Weights of a small mixture-of-experts language model, trained from scratch on English Wikipedia: 64 experts in each of 8 layers.
Below are experts of layer 3 (counted from 0) of a mixture-of-experts language model. Rows are named router (the router's row for the expert) and show model dimensions 0-159. Each number is 500 + 50 x the weight over its row's rms, rounded and kept within 0 to 999. Numbers have three digits each.
After each expert's rows: a language model's description of what the expert responds to; "raises" lists some tokens whose logits its average output raises strongly, later layers aside. This comes from a sample of Wikipedia text that the model never trained on.

# expert 33
router:537566566549438439507559492557548461472508475569567525499477428495508539531453534576452420435548495595495460550484468471590514536541472554513447488530523433585431528427443537468507458472543496561531514560442485508479423511469537443421552537555541590478502450456556479556530603560543497491539501583573566409513503556478491496577494544472515537560515488516511567485467541414482496395574440514567397490469474472463450518529461500434469504563473570474478520528593566489406602457501453
Description: Consonant-cluster pieces inside longer words and European place names, such as Amsterdam, merchants, anthropology, circumventing.
raises: "ated", "o", "om", "ator", "ating", "ar"

# expert 62
router:410440498498498534496435538521492494519500533475396535433505549429542508562532571534514456516494545526479404485545462478542538506500489455434576450501470404367496461457491485480498529471477457498379441509515446509514553427543431494476491464478409515501490534500520536454413501471489554518392425471440524434530454542521496480487580454568520461482466520449610524541528448398502500483497497456494557417492494547524461411563553466574444522430538453593418418499421405509463458575536480
Description: Periods ending sentences or abbreviations, often fused to word ends, e.g. s., ed., Ph., Vol., Sept.
raises: "\n", " In", " It", " At", " The", " As"

# expert 21
router:461502530553524604485531501550538553532555510385442485489552458506383411562527558485468442542466333540574542443478427474571525495524444477535467501542559489562470521520397513545434449511583546479570514504455456469559483496569602448512461525570525599582529483561446496400493526581487489531520504436468480418533525518432378579431442493482498545484452519444451510577456470453455475463499489513470376551462500449511462406511456376456539564459490492514492468449545594511445538513452548
Description: Short pieces right after a capitalized first letter of names and words, as in Quadros, Suad, Amendment, Samir, plus table pipe cells.
raises: "ol", "ra", "ig", "os", "ir"

# expert 23
router:446535537538486586447563560502450518443578570511480470559548486560427450474527558479408459507427379519485460410476428486565595526521516483559496453569547462541524575517462491518442402565579428516534484514432428461580498465546508476549438531545491561470540507553528541461525561547576518521585545495428502436504447524509450536472423448471458519475461499456527515557468465450475464447453528536460403552396386434568421409443492451428474478414487474515459439472475617494399532501501571
Description: Second pieces of words right after a first consonant or syllable, such as f-al-se, f-ine, br-ig-ades, se-ab-oard.
raises: "c", "at", "m", "v", "ating", "u"

# expert 26
router:469534529571539560479581558524456452466523568507521558586625500494449481535497569499450388451414388490513491462477417537544578498525547481462433501502524492565550582463488436582464417522503465441541459497463443439594521585596490491522475462495488605475534540473524498437548541523591549572546548558440517476492501577466502470436478439567444546542469510542512540518487503446500469425452536509469410532450451436416440407514552484371499508466487475502486432543526606449419534471456499
Description: Short interior word pieces right after a prefix, mainly in Latinate words, e.g. inc-re-ased, repro-duc-es, occ-urs, cor-ros-ion.
raises: "u", "o", "os", "us", "ida", "i"

# expert 49
router:460535555460494479542503551458507522448502495484554552564467450570472557518582479568521447513469457515627484461478537520480479581473566527489454488558533515501435537500397457539535467482531544469571483555437502469547528489548541408614528578510506559509427415505419485483513578526472525469567500513463508479336534458514490465524450545444496454532549445467511622434577512547443488415614465492448513462477471491384508581511431481480514533490503508520488406508521555590556427480516522
Description: Word-final or medial pieces like er, el, il, ing in names and words (Gram-er-cy, wh-il-st, Mod-el, Hous-ing).
raises: "-", "ly", "-L", "-N", "ine", "-E"

# expert 22
router:473505534489424512455451495515549467531530484518541439426565557463668470534532401489544565543486521556500486427547576518432459503496444458535525501580433450526549455465413535453540560542421489503429547425557425513544537488503471535496465507528407472449550556489569489466511549458583554479441487467502511561597579534480559551581578508578530487457440495570576494482529496523489552505538567480487455439443427526520415496573496562526397510514504438454545482473544484458545500475488450
Description: Line breaks after a sentence-ending period that start a new paragraph, heading, list item or table row; also opening quotation marks.
raises: "\n", "|", "The", "====", "\n ", "==="

# expert 27
router:503608480429618477460518484542548552545485536544499494486523557516474492517477506400540538427555477488442459553416508468472547518455420441483526531497540477445524449574470501549443506487505479522415503488565563465488517471488434443455488512497506489451459480540527530576492550530624582455469507444491476530527482515517478516494529457433510546539617603461559417524457566498586576491541534422494411568509417445601493582548596476472492533416547482526557564449392425468496522498513515
Description: Digits, year pieces, en-dash ranges, slashes and unit abbreviations in dates, scores and measurements, such as 41-76, 20/32, 1975, km.
raises: "am", "y", "yl", "onym", "ob", "us"

# expert 16
router:482529507548518528461564519486410577450536534559458415546537473500467525537546496496452408530428433412476492474468413488435529437528488515544432492574537400493463475479523535460425451463523464451475499483488452570553511506514500514523506534499588574475543465521550431474456488486601551484565593583443487460508544488478484530498420518477418490514503525592500403583514436506502506426565518554482405520413443488523502366476517454373511445472520565444468462454464596548509512498408594
Description: Consonant-heavy word pieces starting or continuing a split word, such as ph in elephants, fl, sp, qu, inc in convincing.
raises: "or", "os", "im", "us", "o", "ol"

# expert 17
router:427583478422517574448509500522361543567487526460461477531579542495436488511531420497562408521430490428553547478491573521509506541500590535409431563561492481439482504513523487544517491462517477455578525527459533534525542491510491392490456555541461515549516526545469488396492472536511452485503605470359489519496492517419531415440465473484405514473525560470550528493481501482469518520434520534457558491446487468455418452427525432420472451468530440591542529509443602543499456496528496
Description: Word-final pieces completing common English words after an opening fragment, such as rend-ition, br-ight, guil-ty, sl-ower, plus nouns like number, hand.
raises: " in", " and", " from"

# expert 60
router:453560477481492443437493449526444560382407450511464552475435416493493553468571530574461468589473594438557566548474523543507490448455496556469504457416466481396459512500523417504488558504532480444439451510404557493551608501594511539496528501517437473554493493509531488483480560498583467420520483460429491484431426437523466485546445515522444463496459445509519512531584494518418544413489457566484500415450431473525525465587562504514500485556393562470464491506524439563492441555510546
Description: Inner pieces of European and American names and places after a capital, such as L-ond-on, Den-ver, B-rett, Z-ell-er.
raises: "z", "ing", "f", "ung", "s", "v"

# expert 24
router:396491558504451593486504570460467494543561561582458524495592501473419552481486515609490450461444414507609504493486483462589568518543607476511407578547469518581496495462496466580478478516427531494563465552452425469511561563533519455515541495441446604503493533444560568430569541583539554567495547514458583492449496537484468425491449410475525515485446526491436615494476482466509495438506526572458483516508546470362476410535513421441487486493506463490456443534517614482478465465586478
Description: Middle pieces of long common English words, often after a consonant start, such as fasc-in-ated, exag-ger-ated, im-press-ive.
raises: "s,", "w", "he", "-", "s.", "ed"

# expert 50
router:495527648451573449544453505463536514418535451451532496578452534523425514474560513564491563508516521579477493410501493566420498549472529628439406488502537501528456424571505489501535461478543570451548498566448460558419505436547517472520476539525520475554416455463460486533434550628568515496541441431504466435517489510509415612468522632469504472486479447522492472438508514490428546408622504548413440492470512420483597572550548468433478584524467541448469463431556507478534480560474494
Description: The words War and II in World War contexts, plus word-final pieces in names and words, e.g. He-us-ler, sentenc-ing.
raises: ":", " |", "(s)", ";", " and"

# expert 12
router:402510490508440566467500386491417519493468425414442533518409568502460480413604563542489571495455501500473566517511467481507582521414511515527606496409516521444458529518470385550452466544606489439476499502449466388556565495542504583618501507511525505528450578577557534449521496495489540487464501457485494457527469488553495511523471447456425460445486458466529509545492442453485538407513554426452555563457475524562586467578510476555512492544448488548482538455440469561539395520546522
Description: Word pieces right after a capital initial in names, such as M-s-iri, H-ast-ings, M-c-Aleese, Kum-ar.
raises: "am", "aff", "or", "on", "all", "cel"

# expert 20
router:467495493494465505441455426545542449524489521445494529433508542474619501469568527491510537459455504556459513469561499506442460507509451493588531455499472468417507445545531558444508509509462482468426573499655505471539484533499485539460493397563493450434518555451517511479572543495641574466465560506479460587542542534445576572537576492565499555514536551637575466492432450440576542583447578405548482597541458540565444449548552513472436488459536490423536588463419451497551592461477482
Description: Line breaks and section heading markers, especially the blank line after headings, plus opening quotes and heading initials like ==S, ==P.
raises: "|", "Un", "O", "W", "\".", "The"

# expert 63
router:578394511585431464584390381524535589546562461432476531470407566477436468482533529570494574541521536541434480566493505555598582555480523430596520525516452470512512472512484522590521510523499507442552502519523473546420442514587522495481550482568471487513443420505515508476520460500543486562468393400552506519481503554472410453538483483501552526561438541535432523443495499456502535491528520537479461458493471468453506521592523480444567537506504536497531473606552536472549482574602539
Description: Capital letters and pieces right after a capital at the start of names and acronyms, such as Panopoulou, Trinidad, Cortex, MBS.
raises: "et", "or", "–", "er", "/"